From a checkpoint of a small mixture-of-experts model trained on Wikipedia.
Experts: 64 experts in each of 12 layers, 224 GELU neurons an expert.
Below are experts of layer 8 (counted from 0) of a mixture-of-experts language model. Rows are named router (the router's row for the expert), up (a neuron's input weights, with its number), down (a neuron's output weights, with its number) and show model dimensions 0-127. Each number is 128 + 32 x the weight over its row's rms, rounded and kept within 0 to 255. Numbers have three digits each.
After each expert's rows: a language model's description of what the expert responds to; "comes after" lists some tokens at least twice as common just before its tokens as in all text. This comes from a sample of Wikipedia text that the model never trained on. Tokens count by the router's weight.

# expert 9
router:148102099145179109194148076093153124104137132148092160064099152162101143131163101195117142112165100101129119153175117099118119115136147136157129173135089206181079159133156139059141100158075132153130126052086125111086116137137108137142176159137105130141131065128135084124099122121151046132170140126144144137123099100206150216083121134178197108087117141124119132100159115140140160113100
up0:137134147132137091154146167117158120131127109080138075164120189144120132076125158102166084203046094144117131104103095095136113151123083217123114119096099147107137178107108099152049222094147084155117115154128068119180156116201158108161150111099152108088125092121125065150168106125157132156172076127136125069158164142136126171188139128137115112112122109142096097101114109132144140101140
down0:129106140134161130124128113149129097121108071121109114133121068129100074149103137066130065133082086142148106143101123156123097177091099098144117157170139120126122181109102138210128148125170133132145101137082207121188094186175174131100161156182182164167071151117212093125139100117114081168143106157105125207085162164139107148093154122116169132104140154139178105143151135173130123146080
up1:154101114140071077169111156177164163052075133107191093140070103118157133080116104106120105159120155151144129108148135100151135153143128147126160134083117139213135107207106137160150151122152143139156126137129116157165078085132120133115100132137196094148085167103174138160103141121093111068100062126180182153118165148143049166154143094111100141126128071137121148140113149099109049140104
down1:074157152099143063079132106147107169135125136175083130126129155102109170109116175091069122100138136116139111107111091143120130115141113134147085167176106122172093185087100173155101102140130139113194110122189119147118189193130095055128131113218122095135113188190109118121081138112103159125131128106153117150152094065121149133099146118141089215096145154129134058104127094143108146117077
up2:162116121097132130151127131101113166106158108112083135170137158091130126152104109087157060153090174089151117095170108107151132101192155130114163127106091197126092115165069185115158094137165100141139153095174095082179149136079145109158146091193152147092097140062117140132196120105155148147131136224102132144079136126147048140088143091135152147148093084161111119145148124139196108152111
down2:118168158144125139103192141120153085135139146159149109151131112093129157115122096107084141090154028138115186142122106118144131132107164127118167122119177079135071133108110116112112118111121079152096115152123153158196110136166169116143113130111130114152180113134078139173078148065133109180160191144151141121146052183123224119170127071151088133066098187197109135134134157098140101125141
Description: Word pieces in the middle of words, often vowel-led after a capital initial, such as ous in Yousaf and Houses, ail, ole, oot.
comes after: " S", " K", " B", " W", " G", " Y"

# expert 44
router:139137115091154117171170181153132127117134128154121185165142084120114121122101225148126152138110082171133122159131167069092080065148091090134166172119159109141106170104135128152078133112095059142123129099154165132139116173128160154094054175098117118119076070151120132073121108118133096095084088179144117148179043182144134173093130166139121142128110119091187117141091104121154121110095
up0:099088134133124134128096050161184128118124113137123153151143090161197116128144069184109055044172115131076092127145144166128170185162190149103079143153113153168121122131137129123078151181113187195163087145133130086143115072095166130139129125100136113147124104130102075149103117107114152134106072146103192176167089105131097109103071111119098151149147163129101175129100154157111110122113
down0:127176114148126136119133149127126178098172124132157146090114122118144115096178118077103095173069159087132140176098111145136163124095117096097122090020158104160070154102166112089182150128189082171101145150154156109163160142183071086128126134148156127106214149111138110107158131191131128136133165181127169133128110126171179127170181135105081172120088130125145072114137104107090128112174
up1:153151105138106096093092148137120118141120150158080101089102067121116096174127138183164143128152197091160159118197099158163127145168162128170138137072127127169126125164165088200165154022103124114096095070133138117144141130134073130144104141175120152167139086101082175142120125129118122175152117118101103083108145176113134083133155138147145152168067112190101137114144107087138168154054
down1:155109094111125105120166088122130120109107051122193165112114120170115073133085106132101164160094138057146112186117127090152050174081157117160171089160154129131153144130195129107171148120160099131106125127126131197207147133131177122143122096091122161096121172193143116123145120125164099088173145167086123088107093098092103153133122101092039128118083150174152113143161089124148110111108
up2:085170106162214150161169173112135118190165127091095138153151128129102133170112119120134133124093134084112179086095092095132126120118118142137116170127104143190117173080105166098139097116048223124129111140123024107121150110132147163103121070128079124090096101086083128095176134170109094127136068127126135160080151190142133157133149153098132142137193125129145164165146116130154126101110
down2:068138075148125074075155113100140089097121167111118088125114088093091083096146130080172106135179197149089059141112122130077149174141139205130150143084105121136126089153062141124104128169125132169154174132122144132164104236124102096146093098141103151142128131125194102120154142115141113126099179107133167133110155084156109124135138083154156164102146114173098108149116120096166055152164
Description: North, South, East, West and variants like northeastern, plus colons and dashes in times, scores and infobox fields, often near coordinates.
comes after: " the", "3", "4", "5", "W", "E"

# expert 29
router:121135149117116129116087140144125083130128195085162132134154105116167116146149156140110069071156127146114120042078133104146118101142124140078054112165134104126099136130142191139164111121130136093071157082098187139166122096135131128088093104078158122122190108137136172159194156111122164133130136161148098184170184099188102214136078123083123141150192140089166144145101091107131116089116
up1:154135150145117118117118153095134087189139120143122132124106181115146160086145131119134212162136152081137120192135130156194078148110131193156088136104116087099133100091169119159134137067110153098113083091126122091148125103172097112188099162062120092131056203146158067120178135120091151111126171064066134103096114166138091091131125129067072121153100114152149101150142120147157116139095
down1:160138131127109160144168111110107144081212153132058142141127142156078093127120196148151130152138093152128152096083128133180104078165130126136139094141104120144121146148135128134138149128102187056116083140139133133114189104073193072138117091095169083133117062067089119178070067105119127124081145061152147163132136178082113197143134122170128116168194129150107107110134135147128111137132
up2:162130136160164138129089119100177131118211201163131089068162093147130135135149188081122061118120049094064143130158122141123158146101106145082141115147145066127170103090120074164155180112163109143110099107132104156116175100085131158117157108159136167093162118159188063165104088121188156092160138120117121153142126153090084171129107096132159114082088119127164145137106126181141148100145
down2:066097147104064148089190158110102123119137099117106134099155136118120159069132121138155143166156164106153116015149112135142112180105171122119110193122141134207098189099150100139121141159124131081156096117106166079093093126164155095130118066105091127180153166086140098139099127126151162138139107120100114077154173152196092085145138131198107119140127099134097131175126145071138132170150
up3:087137156076115070121106115145090125171100203145204123122111141116106142136099151181158140140200135075097155090147156105113074102101094171164125139143168132165144110113101058114161114077150145115044114154117121124089147143138131153108102128098203198121125095186106135119193120191099117148136094126152124137136120101158139144138143137183080094110127086122164179111119157118161185106101
down3:158170106140143135142168111115177075078164064178061167121134081144089100142150143090171161186089115132127115130130123161034152186080107085161117116104067112118133201099138194142135132109105159156176122127142129139109132145143129113097133170189037118069119094126124110113101104125114129157135171107132152127107135170169141151175087112103113135146093125172142107166135093103115091177137
Description: Digits, spaces, pipes and labels in athlete infoboxes and medal tables, such as Apps, Goals, Height, Bronze medal, years.
comes after: " ", " |", " /", "\n", "|", "1"

# expert 38
router:124191100069083134093080161110157117161116157208148164200169094084129141134091136114127091128121123155138150109134127152187123215128114103124070089136125092122104168117135115149145097182130173109115115064161107139142080202112129100064142133162143092107144155104098118146148096076092069125090086128126116153157166122062109161141112136134175160168138124126155183144082157161149123102115
up1:170158154111136162099101131117034091126144118123127158140129130125144125123179127158102153113152129110117111074172121120147129116117168101146112108142145150114117140158137167119084095152115089126186202121080093097147179131090153152189101151057093076172164155106152098068164182171042144124081163091122139108140117103184093164125111114090163159095165190164125147092111123118095062138147
down1:141131142079156094170178156080080170130146146160130093114128106097125157162099131095120107120210091115096156054122103128149100145149095094110122166118206155084099153120104090148079171152186104088168088154169146066151155156164115114169132108156107106122060148088100114127122088104134126093128163077165090099098114169106161159153186090104116069102099120132165126084154098136113099124083
up2:114072163168124091115202176123162079154105140097094141099109058092157112091153189187150120166152116150164158121129133166104190119120077151130158129142131072109099145127128133111066094125153131098145122171155135171142099119070150153138135182128066144129100107152124103131102138115064134106097182149119180136107204115115082109104193109162103178109051157158152125113083101126124145124113
down2:148127127097172171124120086185130090164131137162128133089166048108123094177172119218118094163143118144149105104130178148101126131111101153081147100117173126145122120126097141102124135147148130167176069141139165066136134093136128136144139108104136091116089178128052182184128120162126165118096061085130178115121145147060179120144122162123100103070142188096125148153114154149173176099079
up3:117181141151137102118164099163099106097082128122112123124136152109124115175135145061072136162152156083139135133120137168119127178107112147138073131102114094110070196165169167134194089143153126098125063161054117181066182109084114096110095120161101126126141112170155090183165096140110127161140160131076107142089124075157125170120137107104105179144166131148148049082089105129156182125120
down3:115137152083104139156177101139120155162145159164222112121109089122153099094147182097179180115172123126119139135141163101108169094145117120157163146101094118122148101025124160101110051093083119082097105152117183122118126100165142090125131163109124150111097175099158106112166131152125059121126062140135110121115155126075127107138080128111136093158141149147111130108178211144105209163116
Description: Opening parentheses, spaces, born, and first digits of years in biographical lifespans, e.g. (born 1935), (1848–, plus accented letters in names.
comes after: " (", "1", " ", "born", " in", "i"

# expert 27
router:121142178144132116126119097153116100089139133097110135153092151085130132160120129079205164134178163077173171111118109165208106120145159108137085100085107225133202055130151128132082102088094158115120094129106152111100087174132134126132111103183170094140086152186141143121186100077124088132112093117162124118084138078117098194133190108129111111116111141112132137137112195125155117155138
up1:108044143128082169103161101106157113195122179143053055104126141116104140173108164092149196138117154097139137090142088111164151095138128091116184095122172110106082167167106100146170133226133153102123105149124152122122124114178115093109139154131191093130142104108123155207131083160121123130102060114102136131093132107109076144119180116142157142093165163127110157123107169144082143116123
down1:121161086129167149153137174151141178105147159076119202060121119133133095072174133086081129148128121163090097157149143080078158124137111154116147144120126197103137085077121131140094153114143145110158067116105177114130128136062117156142104171132098110119156132078163176154120064122134085056091173143111105103113123159163115143151142120159095152125169052153097130155124124204157096149067
up2:140146167214131091156217135141126119096104155098150103085095086079089142100176157148117142131166143124175133100109130111089089131124147163131097138101176048111183152084145108189129135083127133116105144105171129147171188131105103086112120119118162134144078136160053091148169104103112124165089108088135108135173107151096121120088170164108179142085110105176103157084165105165155134120078
down2:191108115096104090119134160130120152144105062136128125153171173152115112203074134106090131147139187125149133115129120084193114108112175122142163056132124171077161184131100109124154101146143205145148131159118154114060067082101144174123115100164107107118161147142169104119122112144151138173115171155092140135105067130129086164148076160184142113143138138146129175082136126169035110122105
up3:174136120161092154111116085112103123110126125084100118112197192142105046149159175191110144139153162127095151149191123126138043209132140103117122077127128129092179134144170167060119104126151147135133134113116118099113116131163107113168147151105094111162111126107180161136115109182114095112119173180070128077168118110073074126081070137164132134129081116141156133138122095100098144177083
down3:129185191114138145117116156127137116148155177103081113195127168122107154129146099134164070106113094090175111153156125136107173060132149098124128096151120146077171152079095064094126132105099125107080049145124176111134193139102122177167133094178157167210125068125058113118067105115166133121111149134055120115139108114139121140154134170142080125075130154147148136103132163110159145134091
Description: Articles and possessives before a noun phrase, especially after "one of" or a preposition, such as the first, his birth, its.
comes after: "'", " of", " for", " in", " at", " as"

# expert 17
router:101160156175134073130138175145115100147132111039150138158111159115094112135122159122167112136123136048195158133125168114115144089106172146099141126077106179095148058088087085107113170132138122096149125129135138100120173118122131147066079061160140130147052167107154201144186152132191096132073098147155125158171147185177133124143105122151129110131100120100159119140125095167147095164102
up0:207155146155086104107142182145143128082119183132154069127116121158129121197147137112152146174141088146092103126109144132154130097121130148156121126096105106150107159147079070073145107123200113160119117141077103144118170107136159080100160106149119145107053176163175145147150099168205070078128087113153121116144066111158127145159142075146113093154129141105150145096174071134152147074072
down0:165145068156128106116140153129098122172116139135117130135185096082094149134135124117185124147151113157145121055146176130147107114162155151103111079110175125133166082128183123114164156178146158136181169096149127055111110142103111195080122137124137085137148107182107108157119086144097057118101117070150129080096178115071139136199142093175125153033106107097105133145171089093129148160131
up1:119074110147108157124162155141120069085108147152093128119138103180157126176148108145182094132077093199176141086115119168159101181120158199118165134115138142153155087142120173152047122089098104083125128151095142132124076179142100117138167148141103124164112158153123097123076130125104169100198116098116116084120139157189139088171125146118148106087134113055094180078166150089157178135118
down1:150180179123179171117129178160084133106124142171079125082142145164113136120076139102144146176096159167137126096108122104213209129075131119138067136057096129086037180128103146171115180129116137089135149105091179120123149147135127098090130159143131129179143133105195140107156118138125143168120145124108138193084176134112149178130099094144165121077131121102143147163124151118098083125089
up2:099120139112121164044090101129170149115097151165105143074132141082115142082064105118156102142120096145170166128130132114178102135128191139116053109131102156140155079131136183146113136133130063136123149106151080069098183152142094161213120122148195063098146099104138093126135124164152132169177118135161081114076047117156126129124124176108118140171104147155100157102170104107143118139171
down2:131189191103158062123191090161125121112078085132149113117147164079116131105112141176108153162166117115120181083155134158135148161166117072168093156126141120083144206123139090137123123093114104097157095166111112181126118134145141095147102182128127143098099113147044112127197140144114119168122141102137125113182147138144152115035091136151159130136136121109126147198062145057122117103172
Description: Words and digits inside date or time expressions after on, in or the, like "On this day", "November", "next", "same".
comes after: " on", " in", " the", " ", " On", "On"

# expert 18
router:172163151125082119121110099115124112151120094097098098175126159164156155156092106107085088094219130106075120068124180141119070123114080180169087056185136137138130146144117084134137145154156166139117088043149120118115183140148109125086187096129126129097103158129150217098168168103113143149104082115106109135071145103112084147134118082140127166144110152120128146123111139085161097166178
up0:109125077171148145108115158142182145115109125125133096156108160138148106166163147126140142172098114147112164162114148091161099180112080160106079147081082072178088188190117152114166166110147145095150153130176114070098147105128194131067076098131058118145118139171145040119116145155124089080180178105163105119140110181116128104142110097195097123096098136115153141076100123097119099130147
down0:114090103138128054142111112120178114107176144153161135092170158090108150146111100088094140112106107118106074034080128162110064127126090182190120116106121199163209091120133173088089138150116113125123142150114113107129137164157090167103140150185126134157131135091137202111107193194101114127117155118142151142138126193115140095127104102119116128140185115157142090133124078162103101068152
up1:158091141186172129120122165075150092142123119120126110152126151146113073162126168116096149181119123129040106070150089128068103156131053126168127129125128148120136158153114126067137039119156086153134119107091093150152069097138137155135161143131180171089150153110127052168178132146100101165111133182148166070112152137127108133146109182075109140109157144158143093169171174115150076140111
down1:112081104140115114160132157161187179140108122163148078158116150135155032119117096126135170098137140135180097207110099128175125148125153132120167145136115114114121113193126100108105110104143110075147093123125131134174160127101057164159111112095148110157119077134162163174197075075151200107058148149113155154121130108084136122135130112092176168185155069158087139116129081114165106103152
up2:144135066135116128177170110135098096149113178114096133160093083160136082145201113121157080140124150068102118111162148105088169191139092125166161101102098143142099093117166123078090153217136138106114118143099189145090090133098153151118144108120157160184148098155169114148100199193097119121134103222136116118160148105107113151086099196141120116147135152142110135148083081140112124122174
down2:141096155108112114155129135121141135115145145135130145107199132117104093134119137135100104066143087130156172131123099056169140120081091162117099142126174157081114094173121143089103088123076186123096089126125052103092148074179164110137136191138117142174087156109102041051120105142203142111140126194140162161131110097128189161122149112094169141129149186122122130182118162102167130145101
Description: Opening lowercase piece of a split word after articles or pronouns in prose, such as sc(reams), rec(all), dec(ides), sl(ave).
comes after: " a", " the", " and", " to", " his", " \""

# expert 49
router:135125116122214138111051105116144156141154146131124058122136179111175127090126070155120168169107111067138097114143120104120132144137137117116176159163124183094118094103103137133150063176096115127134157099163166124116113179120119076151160155136121093129188122116104093118114131071122176105142108154169098169045228154095173145067110146105158167071118121138120129101171118149100160131141
up0:100124107138135171083071154095099136179176108131140109128139073121176123173181083143116184140149150098084182114127120167131134161146103133131173046079116102147107092120079107125114116109142130114107077137180151145110097111123211140147129166131063114142136093179120190128106166128121068118106176152078156073176113131162110096149139141109143122164168114155176130172186144102121096084180
down0:149152209151117105150157155149114100155109142138127175159150170143161090091098160186106133079111150179114145109105118168145128141155111142102100128143169145119077099000118150133167168090121121141122141096150136078107122152126098128084114126156190151164177163097086112072129177078155186104109122103142073084132151193079118117076141130079114139120169157083159117134101092141108156137149
up1:118093152099078161123154117165129119206130097182216075143122129155158142166050135089131133115125136093058102091187102143121092105167129071143077106092160118131154161135062141147124127152125119121122094231102139138170086098125103121109152150134135094145068122100172153121157122107122117089107164168131105125156090169133134118145148139120146180038143105184166136134116126133144151147102
down1:152113163171129165086085162137139111145172098156118169117111105096133151100120152130109120090101115134123171122140080119136143183120190109130133172141072139081093105100131160174162111126127051123088095098121116097068106176043178069186171158066130139092123159157106113122136089111107193120150116089130143140067149175169173141131116182135107144157109176175072135140138143088078116104121
up2:075122151085151082083181133145117119138183179089098081121144083150107129161138136190123116080119170150091096100084137187130155102087183136112150143149087102148112085132106116160108179092173140040072145155204109167162146132128162118084108118150149121146157112108135140150121137127136057144132145094105164194095094117132098144117143157135131123143142217144108152138136087133172193129161
down2:108104109131074149136196117119142174123162167108160149164165156140127094107128127148122084077145194167134129142188090093153134176121133113090143188122102147138101099079142120171080081068124139175143099213133124114183099087151117149098163153150151095126101132146153136137110147169155085191118146126137134109135077063080139059126168124145102130098119176179123110083153085083131140192147
Description: Short pieces like in, il, on, ur, ol inside foreign names and words (Jo-Wilfried, unanimous, Nautilus), plus digits in birth dates.
comes after: " ", " K", " Z", " V", "p", " Am"

# expert 62
router:099134096089141155172114169153077153116127126129102154128140088109127131095058181163104172122121066123140162157142142112052149103066123064140193107133105124147191132154121116145155152112087127161169091155149162137145093152122156089109135142134088129115120073125079068121128168164110152054120106136194095133094142145120119150114139086066128108049176118152174114188196112114142131130137
up1:088183163101171108110088148094162149091109143135104144117127066064077121128198162060140166120114141104096096101149133128150133188142189099122131126120113170060098089159139087095131141110113164133132137201139115129164127150161145147160120106120196163129119157062154137097148167134153143096069090203099141203115095122142111121097146194086107136115130139130085108101178097123148162117134
down1:135111077137063114174155171076128146140138097124073104144146133154151137128105161177080124070059128088072186174165086123038085115114151118167168115160107133143146137082110127101156172130135093146132124105153167100092117190134155118108150145136130150081220126182166104157081093135128112132127156136135155143134106076114138164147145074070099157100119117155126132183123111147122143166181
up2:183154123163114081115115098100116151139145176071135131167116157063112164119128132093059094105089160142136110129140129161136177153062157124081038141064108131119176144134076165150157137111109131115168103128130118127136076115059088132154167122136054175152123170073144121113186157082138161147144142171121081159113155139152153155092108153154149128153170138094133087186098134161134129138065
down2:112142143108167129133095125184110062140153141129154083204174133070138138072143156110154127120151105163152107094099107141148121121134098164148131179186093125151097068095106142190131105151176099176080130142128115093125137100112104163141179139091107109095086037095143161103107109102092147143087094072181146096082104133146130115142176110185159178144129113142138108112107137030122138162150
up3:183139112152100173128201126132182145114145106105102104143163121109043103172122114142115144066095170149146144073140150144142091139104147093143031156119111122108167131160043156142100174144156108109126129170092141121114104170107143099151137090084106080161210074082138133135121131090136144126179168139084155077122101109145120191076125165102128117141161113159163158095165105112102153132132
down3:120105088170122107113152124124126136115130173106185150092101149089068148103143200132149097081177118140106153087168142108138109154140102163127173141136106165093052132085138110188130161124193169141115066137146147086159126081118102114138103095173128137094130143212157108155132164186056108099152099131154135163091156101141112129132070181097177134158115115096140168145168131190126167174102
Description: The word piece am inside words like calamity, examination, parameter, plus India, Tamil, Indian, and single digits in table cells and dates.
comes after: " ", "2", "′", " P", " by", " Com"

# expert 26
router:083153206129123090089155104110105118124151142122137145154142076154128134112128077084136129149132057142128124115126150203136085152135110104124103044156132099122139090134161136108145163086122182124163152136144161134202213100104094166081172136154128138165106117156131114126122148138157144111114111141128133160069144133070136035153127114081069180156127155154065114171145088118112084178167
up16:118168124131119159172178201165079145161132129115189134109122088141166141110135104141137097101132183085108134073113166120130156161086142085140150115105119180097110150156158138166142162121136114103154143151149112102084128091181097154065183117101098117127141178139201086145088110128061107096146132000075127123170125172116119112110142101161116138170091120141132124129171106113069153126115
down16:103114131150144127164150171124169073127081103119116120149128172130097182126127073135141149132103104162142142134123128128161095137120127071128146148207159123139182210134166110143132148185141102147106147105142090176077094143107177114112111136183127086107165080107071158151155094153192175163027131173160104181143117175147118136216137104119122096133173100121156154125124121149120087105090
up17:163148202114170178159139140109114202112057126120192085100117132105093096187124140054127120144122111139143163175124113146120097134126180135105132140153134088169141148106104159164123113142134099141134123119087188097111116085125138100151064151159143129128112128092058063184112072140106132100123118087165100145201142107196161097110127140105123112086134055137102150119140149177105152160075
down17:090131140065070135088137167077127167139111097140121062160127156096165104066152126102109149116166109134104168176107156179112106156079106146159186167107146159086114089179138094143085083177135097113177111089124183137137142137140086112109151084159132079119109207080129150170174131182149127101149123091131206157143126142122084091120152128173067139138146154085128119174125088126131118164137
up18:130128132134163126125169113147145212135153156152087146124188083110116141143082105120105103118095118108110131132123075151192087112156050139149181061171081145127175179138160091140130091142140088144122097143176101150107098131091147094211155146108176173189131116154073164140108081084107154145119094079153174165127150098149115169123077096094175112110107147144128072110097098101120156102127
down18:133205120116110179208136173101132096155140140180112138106172142123168153130111161096110142114102146092112115123176152174089191064123151069172066128150137178184149164079126156143126162117178102101141177119127143110080177183124094115103130121143144159114135077147099114132148109091110116164135122085165117102140171168108123066173108153092151166141107150137134180097097049139126072127132
Description: First letter or opening piece of a word split into subwords, often D, C, F, N, or prefixes like Inv, ind, conv.
comes after: "-", "==", " (", " \"", "===", " the"

# expert 6
router:147153195107136166144075136151125170112068146135117133087177053175129167120162131173097103098193122154175140123160115180140152137123101092116132127114140202060065076122144135131151128099098132121071134097112091133112126105142097088065133128104098132147135120173136165212134169139111101164156089127146102210167148098107124152088122156157123110146155115145201104144112129100085079148121
up1:095140106157113149184116090073104132113087171120132076142131132185039103131102129170155090117187085128092174099136160097140141067138135110157132134081195169163085173120078111156143150150194145082070126150153133153157135059132165112138108127053158123092122070118147142168182127162153139124129131127158138114161137152201126125104115140096154163098118118101124173175092115134092145111161
down1:094164107128172121164073115101128099084159049104137120098178193137215133132136084125127119111045154128198125154114096199182127154115120139129103060152173102143141163141141116140177099101134175085162159188095135101130149138124094100131117130134150090168133150117179164104123125159157097124170128119140033133095083152073094090134098131131136126128140097150147158168105134139157098130115
up2:175149122178092163132128077134056136086124156161219103129129135161133126114116114105112138166132169157100140078104118127169134100115128175175138119137162154130116144071144134128127104108125178179093127119202059151146085120101129151055114142072125128177164131175087073129119129160112103108104111110146170102116174219161122151102187106198129112122127064153103109127137097122161165118144
down2:157118112139145106151153200166118172071128055163140163104111099070182106088152129106071157101118145136121042084159140156119135171093114102183122160104121136152173096122122138079122149141113178148086116194153138181120129087103079143130099104205125102122123174164158177153146162170160124165114117145148124112080106101138151085086114179132095159135092108063115109144096132099125151124179
up3:104086089132134166126069109158114088158140129167137098133129146129108140110149159199102139156166162062174143083143114135180138173112087124111126160165132104154196120110133103113115130136156058150158114119096177116150153157072138134142203076126070142115105106210158113168129096127111152093188103088071115077159109097153036102118094103182127144145148080160137142149138160130146105129131
down3:103098165155091122100118145054139126073142124125114155157147194169115083092139164128142120112196184104114131097184088115110136124107113128118097117149099143145100100179134129167099144103115175193103182154089147099142072115100138193171080117170122150074160147110131110134097113102113185141118163101043149125192150151139115065169167124174193108136162104147112091108091110094096131145121
Description: Field names in infobox-style dash lists ending in a colon, such as Born, Genre, Website, Branch, plus See also and section headings.
comes after: "-", "\n", "==", "See", " List", "Personal"

# expert 19
router:106145068121116117078146146162126064170143076160142104120097124152153139116147176147161085099181117150132161183155072175094140091147119137118147157109153117081082206168167152113056115119146168097122132153127104148138136102121122133106168156132104146141121105161045116146137150164157114133150102084127040192085146146071092087198133090129128095116155075099115151101130128143129090174162
up1:136106035102137121170141177120122104131150131122066098130142100152156109113195090142141154153059167110110170115156084149165099090122136107144110161106142178193111150137077135127126097133134112132125173188157138164132125120128089152110075111189155176140125097162171164152134121109207154116129183109103096165064062152100137135131185149133147085125092083159153068145123115072123088140124
down1:109170145115164147122099093130128154129151110158167103165160162101156090109144202079119095120136110119113134167090130188121118155109125130099099102090118126089147126060164138144133076114131184156076054130126125122136161158128131158153154096132174073124105168166094163136143142074046074119092109136155120134154173046118167059128168085125173115136141152218112161086137146111130168145135
up2:082132102080155128101103137095117144174105190129101159101116109152068146124124148055133127095131130190143118154125181070102100117119187166090112131100089104119150170120098105134126152203122182121171154062146147102078163099132113127134105144136190156145133061134120120135104107166132135105161105090180133117132075086118132180152173164115137143145129073161163137105116107029071153138161
down2:171086164174106130192098129109142080093157143101154141109178136185122152180152096094103193079123149098145104149139109138121113151179100102064175168106145162127166112109141179114117133100168140136104101164054124115158161051114151036107148107125137145100099150177143127138137105109161059115118065114141124126138134133060113184097175110144133154143152083127064163150126152151147139139143
up3:105108105133148093110179143153200086157123140125133136123129124111143194143169181096160161157121141082105180055140133124127145150076119119134117135100080202146106110159200098082100107105133116173168150057087058165124114124086120136142132145132159133134057175089210097121144069148127111115111183139161129127097143120157159102146086117104115151172133090101103085145181138136176119154124
down3:152125155111141084134139132168071109085192176199175127076110150171124140117127126120128127123117052095111183124167121122138167117113119129124106092136114206129126130072218107106099156127141149074123094061140173114099138115137091079125165144153159189143087101129173131166184127109125152094085166150097104081102129067108107134130133173128132132129157180094099098077144166146116099180149
Description: Letters in dotted abbreviations (U.S., D.C., F.C.), titles like Jr, Dr, No, and digits in tables, prices and election results.
comes after: " ", ".", "1", "3", "4", "2"

# expert 56
router:063124073167117108160169151173106126135135102146128160177101124119156127048139092110157151097187138111164114070084149107128155140132118176129141131156172102123137108133163152108169138076107058105065108127087091178172127146099097162099158112057168106151179091166129145142163171115158094107142166189148130126157107103167130133066188082148129132143146100099064146151109130082094143152153
up0:092176109116192109106144155048159114176154131116084110127126159103143092133113147127169143097091172113152082149090124108163181132172185096181121111146081134068169092130152111095120089121071167033147119190146120134125120186132142119179141144085167132133120141133132137113090129160099094118085210098084105142166118095126159128148143110156169091134077122132178177113113070151151130134131
down0:120117144128073144149106108124151093172037147140100129133089084104129135149166171181153075095111097142084158045122124110118121118128125137122146115162120082209096127100076147100093150122148089102109164087157121134122098068129170147143170074085155138125094053156165133131140114122117181094118133164150117199161162156116124112155154081184123075102137132115169072196130108120167103140125
up1:128125109089105097144148092154102141092163149097094167136160108120176067116113112134091141066100083151142180104139160170100189165091117084113125142133162140133159063164124138191136110166134142093144160132121091185080169109172077153087138111151046099172113121113134180157124141095081145132144137141128182120143134096105145148129123118149083113104033150075130159199109163153162148087096
down1:089115098164177140178109153138113093126096169131113164121110135138097114112130171093091195123142192093178060117154106124145170102096145193089097186157157103111106172162157080155141140119128091164086123058139127100161145091139181120109107087120156125106148168145172112120168171121127139055095155120160130133121107176170096113142110152129139133154144089185043173098132078158092153169122
up2:165092127170145156099062159088142111110099128083151024156188105142115134189136108155116177134138065121111155140123124158094125162140107193169177062126161137129169189161122122127169119128133195113093144170152105156128053061120103102169153062143141084151177167149104105160087145082126123096113154130168095150112104143132142125069106127100138120129123118113128131163132103093120101097098
down2:110116110081087110195200102150188106120153177135159102116097111140113149167135155126148145172142087134112086152077119125157124127135146161096141143155095061117155095067044191091093051122170133128083123128080157093194146173119107141101146108175162120151181084074137149170134096147097068146185142128100129112116157149118123138106124116117158155141122120110177138127166094084075138139138
Description: Pipes, digits and chart words like Albums, Billboard, Singles, Chart in peak-position tables, plus year digits and certification mentions.
comes after: " ", " (", "0", "1", ")", "|"

# expert 12
router:128109173101129153145106169155110113104115145165158199091142097153124128164140151111140074112115073111176118111119174159159183195129184080140083109138145174068122152182077160135108173149093077099085150081151192102136063124121087155080087109088120095090121085105105121131141124171140118102141151170156122107105105178141126136106115058140102165111175128192121130163107100093127098133175
up0:157144124155170103151113111122119159119166130086125198127090149108081107135136118084117059157207150114087108086091107156145151131088173176128114126071120106054090166131094127068140133127165123109152123118122150194158157104114119139125128147098193156159068104167116042116137126150148124165138159145131071122184166121153187161133124157146112140178177118096156131117093144082163065160107
down0:147134098152104105129160155134125098071154116144154120142156131072160162107174140185097175085167159128155163125140129113116124080140129176132156132112093127190152114190157198183168121140138117190102110164114048061088086157118085098095102185119117138067088140106097140170163096125166140137119128142084072168128107150139140131119072126094124042127115112133141134138123067165115178108110
up1:145130109150125175123063156104105115168141099109119141160147156133140179096109160134117086076152168138095170079201140159136090107104136128133183105173183181145153108132139143112122098159142103091112000143139091132159133194108070186151161128131137126148117125152130092200100133144115116106090101131109158137087117146104106144136103130083113108126075165172118108193164119183117143120173
down1:107109138152196123149126014143084109100091111117141189106117127154145102095094123164084084157111129129157132152102115108156110182196109170136136129106099107178102110145136152170066149069130152116134175113144163114058073069101169134153115152134199072105133148099102084124173134165096122106131093121077113138159120143132138172089171108135119155133138138129106120114119180088171125174182
up2:083128138200075150100173136177164093150143086161141115225169154136147073121129175119169129156072175159130091133148112113098092111155094166100125135131071132167140118110129132123126120115018182157126134151167114120133137152129125145128149144154159132118172149157094150145112137102148137112110170109150117076127068133117077108107095185054133099156143118093119064104158137118138189143069
down2:142114115165100059120191099129148160084093153102136138231135127194123096126171070144154144126120147125156093132164091149143117055127150119134160158048109112160086115060138093145161118158095105135076153198113116123112157179097153121138133165154094078164075158155092135097144144100094176099071119168192152124134140125107090153118123143134095127125117122108086092159161154148152156097136
Description: Pipe separators between table column headers and cells, and semicolons separating header fields, as in Year | Award or Team; No.; Make;.
comes after: "\n", " ", " Candidate", " Votes", " Date", " Year"